config.toml
experts_per_token = 1
d_shared_expert = 0
normalize_top_k = false
init_std_router = 0.0091
norm = "rmsnorm"
norm_eps = 1e-05
qk_norm = false
init = "normal"
lr_head = 0.033
batch_tokens = 65536
train_tokens = 457500000
Below are experts of layer 3 (counted from 0) of a mixture-of-experts language model. Rows are named router (the router's row for the expert), gate (a neuron's input weights, with its number), up (a neuron's input weights, with its number) and show model dimensions 0-191. Each number is 128 + 24 x the weight over its row's rms, rounded and kept within 0 to 255. Numbers have three digits each.
After each expert's rows: a language model's description of what the expert responds to; "mostly gets" lists some tokens that are sent to it at least half of the time. This comes from a sample of Wikipedia text that the model never trained on.

# expert 14
router:085129189086141105105142133105126146068116115114140112097133137161125090116122134148123197127115163132110131140122147115139122144085121162124110136121091143115111161190150110126142161108126120150137119163158135102118142142164092107146147138149047122130132121139107087146134160122083116120158142142104100173130181178140125164090075115108118132107103123131116138148122128105140143113089124146140169110136104114160145134136122134137166114161145146108123102115141150144111120173132156104163133150163133103089189118148094114143109132113094137135128139108148133122098105121126126151
gate0:131118167083141153142128118115110131128133149114125104111133123149102139145128056139082148115076104140146123114128113146140112157121171119125120136116120129105178154133105150148171140162186141149114082152140112157095140159137113137141112112134141127171181104186092103106102130116173174123123101143123076138143104133117138155128122142153170101135117083164131086139073121077112133110099116132127128131131109111094130119131126154160136140114112114076080140133162096144101108120083152128113140118129145158147131126112125133096123133132150159139093144109172150127082149120122127097
up0:105140170130136108175133120117182127159122135107118100112086141135125134163109157116150114138149137165137185108180125158147131105095127097126101104132115143092110156121126132132088104129064137102094095121128111114133125140123136127142130145132125155192162156131084097137093156154137132124153130135148136164146141126133117113115163110081176162130103179083135144105151125128189157100140107103088103158111157129101110151164162099149145070163145128126117152116122100135150111116122160123134108142125086107129138128164112093156123088142128106145115109145137160115138139131137163130
Description: Sports results tables. Table pipes, numbers, line breaks and sports words in match and league results, such as round, knockout, w-inners, medal.
mostly gets: " round", " (f", " football", " tw", " Champion", " kn"

# expert 5
router:116132117101104098152129096124133108102152154105163095101120128149101167098140117139095215109093109160128105133110143131136135092129147109097130148101163136162142117133102096125096141127082151120128163158163141140158120158072118123130136132128093149078163177171099106132071153116079145090180123120174092134130134162130148132119098099160127140142086126135120121147084131164136115127107141142145093138170118124175118129133085147145128119142125119116137140117154105123119120111116167152110105115147147111112161125140122149136109102133108130133114104112131126117149100116127099187
gate0:126154108132138160114160126125131133115155154138141139151134078158143148132149168123111146142147139130139079126164130125154100140151133143149161108125113142156134138107117106127153097114126122144107129114124129117132179123095126132149127192112111126134121140163134089153126112130138166154146110090128117091126127116109115136093112126126071115152151137139152123129128098112105182066162160149117147146095133144174206147164160115174128143116121164143150114127155125130121155154097124171139061089113150109133152137157150087114135144137091144156197097133115076142121142150137148133
up0:126145126165120134118111108096122102138140123163181140115125117139139125103055173142106113126148151115139152161125139117116060104171099169129102105119126108083096133137108125099090123108169136135126132183121126130165155077113123114151138114119098136130134130131081104123132134126098116125108110128151156125125161143158097123147101083106134069088118088094111107127152142104131099104140141117135116151161118076143112157116118118111079124154158144108133126141132145141131131126162099126133158106076108149123123156127126139134163130112106156121134139151061124067124146154106159157
Description: Mid-word verb stems. Word-initial prefixes and middle pieces of multi-token words, as in ex-clus-ively, con-ver-ted, in-clud-ing, comp, design.
mostly gets: " ex", "act", " comp", " ext", " design", " part"

# expert 3
router:117108148110127107113094166147134107082149156129188141127118143131134138112153164096145163078105164161155095130145151177135151158148150136106151117107143145108140127161118100130088159115134129158105131148125095084136136120109127147157137134141070126098115203158149151159100147138114096102142095113142112120133143147125126129141128135085135145105092098156115116141115122113125125149111122142146083126173099099167144153137132147142155144114161091141137138104147113086128109094140142108129117104146134100065193140124112123134106099156134121129137106122180098136163109129089118157
gate0:145161134087105141103112096145155135132170180121117171152090143169155165119136125072132142112137186135076156109152121132112140127085139143116124115106167152125146141137120155133128132168122129111086084116132142179164145151096141121097118098137115164133083124136127132114104139075124103120137105100145114139146104140105128119133145123130095142142087097129130104082082138122125134131107150133106115138146103127120133164164084140135105167147105141115125085105082145106171127112150150139192130114080106158130112191131132141115131134116115117139098126117126164123169129141114106138
up0:131144130117107118134095125145119135127144134145124165115153078160116143128135120108137131129134108143115143120167114163075140164153102172128176131089143121131143163132151112137132120151132047152144143099165154143159152093109148158124139108106102171099110164119145142134128151116109122088118126099159150116103148147103150148124119150122101144105114113164149151118082110131081071130132142097154126098117116118119140167114109116187086170124108090130121145109154144086098123142131158156109150127111139132101158155097125178104118146115095125123108143118143159146163097140069091114
Description: Sentence ends, locative in. Word-final periods and commas ending sentences or list items, plus the preposition in and words like near and over.
mostly gets: "s.", "a.", ").", ".", "y.", " in"

# expert 1
router:117118141126155138095099156146141154107138139098154128167107147126144153130126148104151189108068166147120131110139149123127129146099127136124114079124112106145129151184120119126150161109106142097097127159161101112102154123119121152146145168118091139111137148099121143133111139124092139084169112092165085123118127140130051093142118115138117108133083094158129116151113141163154140160089130120124145117169074126136119133152128108162130139148153143114163123125116161120153153106132136162134130130196144156081172154159133112134150140149139175149103133141131140116149091159094141151
gate18:159143132131205152112145144088134152118118110105112120148122133120130107133112134158109139115131150137123148133134138156141152149169147159160102127105113113158088127201139126100162096097146128161136144106142122119111156109132137085111155167105096110095123140125121149112147106107095122151112113145140120150107131153133116115138189125144118132126114108187129147119140108103142106136133189108146120146105140127126151124135093143160131092145131106118149146094126097140093156181145151107169110097087136088126146123131088167078137111122104118151138129109068104133092058127131091135
up18:127100187156151129121130134089120126107154170128130087156121093171097091146145116177142136134109103111137140139189116128127094179109136139145097107072121107112103134126123091151133095104176127127136106144160155121113126157134123131071109144163129115107115153138138098120169131140158087134109110128119110123106138104143144104117153174133126135131140093119116110152163166098083148130146178134159152133195099113140098139124117112118144125160130151163123144170150123117110161118126153132130108127138079160119142167108168132137146144127092120109178094115115129107148151146091132123
Description: Slashes, dashes, unit separators. Separators and units inside numeric data and tables, such as slashes in 8.5/10 or 0/0, hyphens in chemical names, km.
mostly gets: "]", " art", " guitar", "—", "/", "–1;"

# expert 12
router:086099140142116138115132151139128118131143109106144080120106112163114101132130151157082166120112105148160100127122158096144174116098153132121124094090136118110121129180118098128136141121113159147129182128137106087136149101094136168158136110147059161101108162131113116111111139112128105068175126117148089122089117180121144097133141111143114092135077109123090128176121174119147137119155130141141138103123135132166165145133128091126151140148169085128125160150123157102111102147131111140132129133156085140095192152139111135133117132149095119094118115136124088123136134140103112141
gate7:136104108141093074081104113113127112138126153097133132141133158107119118090146189116151148163137137166091104133122160122124117140181162126135124112133100126130138125097134139151136096123127108135125114112138143110085150146128119110134125158140109128111106111150128102144095106156163166146161136165123114160107136141107143151117151163161101135137133074073095060106087136102126152127131107083124091124119104096139127124101127091173168091136126137093161146149146106091130149121133131091129160162133109120148145165161164143166124150116110124130119120133161114185102108091137171126
up7:099099147140110135136137105149119108161104116163128113111174097164129127145116092104117117129156100119152115100096147193114122147171079125160145153140108130115111131130126108109139140152116141145111167145116090084137118187131144157105129119136101080156105108112140105090129125139133174162151153142178157120123136122125147178103123132106126108097176115144130144094141113114130113128136135130104130120191176125147148141112158149132143142082140093125088157158147135155140106131112153142121143114124133121153089106101118136132184117137067101097099132131157116075150169147136139109
Description: Derivational suffixes. Word-final suffixes completing longer words, such as -ing, -ical, -ation, -ate in doctorate, -ty in guilty, -able in timetable.
mostly gets: "ious", "ically", "ional", "ance", "ical", "ful"

# expert 0
router:108124146090111120108154127123121084100146126088150110099131133138135131112101140099128195127118147123149084109130166141123107161117168134108111161100117096110106139172130068126156148141097136129084151120120131131168126103130122169094153138157113164092111160152079126155128135108142099080148086151152064128103104128149100108117152063109121121141082072119123128136124118129118152153153135119128124151140120105115135127087116133142118144157130098107139124114110137086164115141095104170124144176161113099131144139137129135130130081144125158121159111137156158116118110121135116180
gate15:134077150120123123093125122096150148053108094092165133122078112135133109142118161130134142152118078181137096116143088122136110160167133100133115131114132096167122130125141137172113140136047097189136173144141167140093106148096137174138133118136123143088135101121136130105140167104129164122102125141117092086134119126131099120139163108115117133155111137157110149166148141105118150132158129116172134127157131145138163156119148091128122138157137126134090151118109129132142119072117107124115128116145173143146152120134164131130131120149118198133135143151103130108118096149124147145
up15:149142125137121142123131169131149166143090137066105111096121069180155161148125086113140146138116139140144161117094083137132123103130158121124084137096131111092116148161113165135112141136105135137148136098102106123109109123132153095141131087122134109162156144125103146143168130130143103085143122143116156105075106119146134157102123150101111095120171155127104102142156126140163089136155086120118118121119124107118100110100089118113126113165080146092140104175118119106089114139123108131070096154148095150114170150126135129151132136192134127101143103135157141153125127076135134114
Description: Capital-letter word starts. Capital letters and short capitalized pieces opening names and titles, often after i- or a quote mark, such as iOS, "One, Arkansas.
mostly gets: " I", " \"", " O", "I", " De", " E"

# expert 8
router:144154153107116120131096102126138109109132132139102102111082126154128122142125150113086194125111125116133112125151146110148120151125109093136140144102129109134122139179146064129110151123119119118127195173144111093116148086148080142112154168143124149082112153146110161120129173106104096100131102093132080109130141122133111132151148120167109123119093114114099129150083157136112174120127120104159127150136102106112148133127098171158126097145167147113165148129131126138130088146140155179119124076127151142053150145146124112145140162160110146105130138140114123081115145123138098143
gate4:113124074096133096112120123137123107178129153106098158127102136137111073113164106166107122102148180134146143173142130139151142140084134117146146133115174132119162124133143130110118120142077103089136111132153133137139144113092149126108124113183108106078141145139131161128155156163119101112162134129089136123156175124147184154130097178127119136153120155138095101112191112102108139135159132110152124134153136116131120128123092144141131125098076113133148153159172147154112122107083108143171122142129107160151156139153113097120116155120095157118146141097129108175129158133118153143
up4:129125130129148139154193128100094114147138141120125154090088120071113105102102143097116121131110141090132145152123116148171117135128126102121130120158156107121121084144140117060157144148130152175144132145128134169115077148147122096180154127106162164084159132092142141127119167120129131134139127128128162123118144118125096126140120142110101130086102137138080100141080159123156123167117125146118148131132126178117139047129136110153157118126109150102130124119135106167118132133170059121128161110126149145099119078119131134149142131132157119161126132160107146077130139114167129128
Description: Line breaks, word pieces. Line breaks ending list items or paragraphs, and short pieces right after a word's first syllable, such as after-m-ath, un-s-uitable, Landvog-t.
mostly gets: "s", "s\"", "ems", "t", "m", "-l"

# expert 4
router:140096173117154134144116142117131135096156104101150114133097153168118104120127125146162255104130165181163101123122152140150153169127141120063127101123132100104096124202129111122117148138099118111107152131102119092125151108154137130138122126161083126118118153134136134125115141128109109107205086139116090153117153116122103124129105114161123120105094146122152151146142144111140152127126136111152128108165111111142153135135128165130125109133174108117111125110125102108139120115116149074125122132122122081142123130152103112126147116133102163124110156109152148116131133121148146144
gate4:109127143110110081118189116109146112135074140160102128127139152140150137093153131141128095132098122070100113156117161127096116111059109135136137151146129110110130093111137130131085176116151149142123137122137115117128117111173102113093153152082112143138154115114143147141083150097140121115116173079147147135108155157131111161111102110139109168140133161157173128145098104130101143107109126134110098153122130151164103099125139109097139137160128088132112174161084116136110141131130157109178088168122122142121140139108179130149124106162116115127118106133125131091081124091100094115
up4:146153132143106149118159113109141128122090103136129130151090124122161152141113152112130116118136180121151120203155152118144133152098129124129114114123138147124136133098140110140120163166114144107107120104106158160133110144122138127092090098132096112109161134126129105166090107133139101125131152151142120130108152144148104102173131188194155145109157168126119145121149144130132131131151169120152124120150149098138140115130130116148121160144166139112136096128098127128128202088101101089148107167109073113135099129107135114180111073127088105121104102140078123099134100104092134173
Description: Foreign name syllables. Middle syllables of non-English personal and place names, often in sports rosters and tables, such as Mich-al, Sh-ar-ada, Geras-im-chuk.
mostly gets: "ham", "agu", "ij", "van", "han", "gar"

# expert 11
router:126123173113112129120132108108173105115149131123119070134126120158126142111151131149114247130094163127136104130127139097122143153141154136147167146119137102096130152167148105128140143119114132151092160097116074135138163123131078181130117127133121178140119160140115093116143144124062076124172095134110114137123101117133081121129116111118090101106118131127104142145134131105110129133142169116163170135161122108133144122109099147131167129119144136111172131138101148104121087139131169165142129107131151130102171132115138115144155106149118117126130125127185091108141130113135125133
gate0:083136127121162107107133128134130119143108174107111156153121142114160067120108097147117145119116109146087131093181113178088139104099077109133101150123136176094172143149116113146137140075112164135124106134098085132140109058134097145116136085133143124179098172135129134093111134178126147129171135127157138175092131121144126155141137139124164122115117098131117140126153130121127137122110132111124119108152172154158144118113113154135147128134125111112127103141169103159092139127147151137157156107127157130102151161148093130118123070142136119124110122117093150159135132173148096105
up0:094144109120119116100122102177148132114098118126138138145100164097127142091109148163137143092120129147116108137158107122105110112134089077123117087130189099104146127114130155117124150123096140135100111139136129123085146142145080123104108133125111110145153129138162111094127172116144109124159171163089087172120109112136134090156104127109109128122109143116092121123130149112105096121091135112097135108189090094076120132131121106115075172172078140116126074093139146133135120114108074118144108147132095118141150156151101129131131170149087123091135143137140128158125138149086124123
Description: Digits inside numbers. Individual digits and digit pairs in the middle of numbers in tables, coordinates, vote counts and measurements, such as 26,862 or 57.62.
mostly gets: "00", "11", "16", "12", "17", "36"

# expert 6
router:129112155115096091163140147155107108095150092128131116104122163132121124141133128086087171112142124142172059128132176173134130190138132121132130106109128112116148136147150114117167140147100122143123175133173117102131142116169117134120129103119105141110130162148127108112109137130087096069137096168122114141063131138116083109105105073120125133106084086170128147164131168140133153161120118143158136129145109142150149099105125145109123162116163105120169186135128103109135127115146119100149131136137108090085176132127118129143130139117115165123154149129118124096127144142142126161
gate14:159108147095115110134126179114153114113142148139144079155165109125149155065153100166122133093153138122138106151065125128115082165135173141117162149106167092126117147124157137106117153124123120105143138146125148125149147144133092097126100153180123142169130132124135108139099109147092156099131120119105128134132104108122110183096126135125140125142092125140117171196108167099137084123130151095129133128114085122070121153092085168135098160114113116116119146100073097155115094172108142118150159099142122120137152120152159151108114129133134127133111131101144140144110135114121124138
up14:130137150097090157175087115130100172133125100117108152087150138135122126157093156143130136154123121141095095138137130134144106117108082123128106114150131157132159149155157151144140153107156161131110163094078104101094099122111160119172154103096137115135136113108108166132125161117120137178163130145091133140129128110138158076142139141133141133099147116144161092125153161105094136125105088100101153105116112137134099128170094116127128086132125148139127086115118140120085095104164118126119126123110130071137113099137084136084148098149146127129155122105121113079094166067149117149
Description: Roles and connectives. Connectives after role verbs in career and biography text, such as "serves as", "and", "of", "with", plus "(m." in infoboxes.
mostly gets: " as", " became", " served", " called", " become", " &"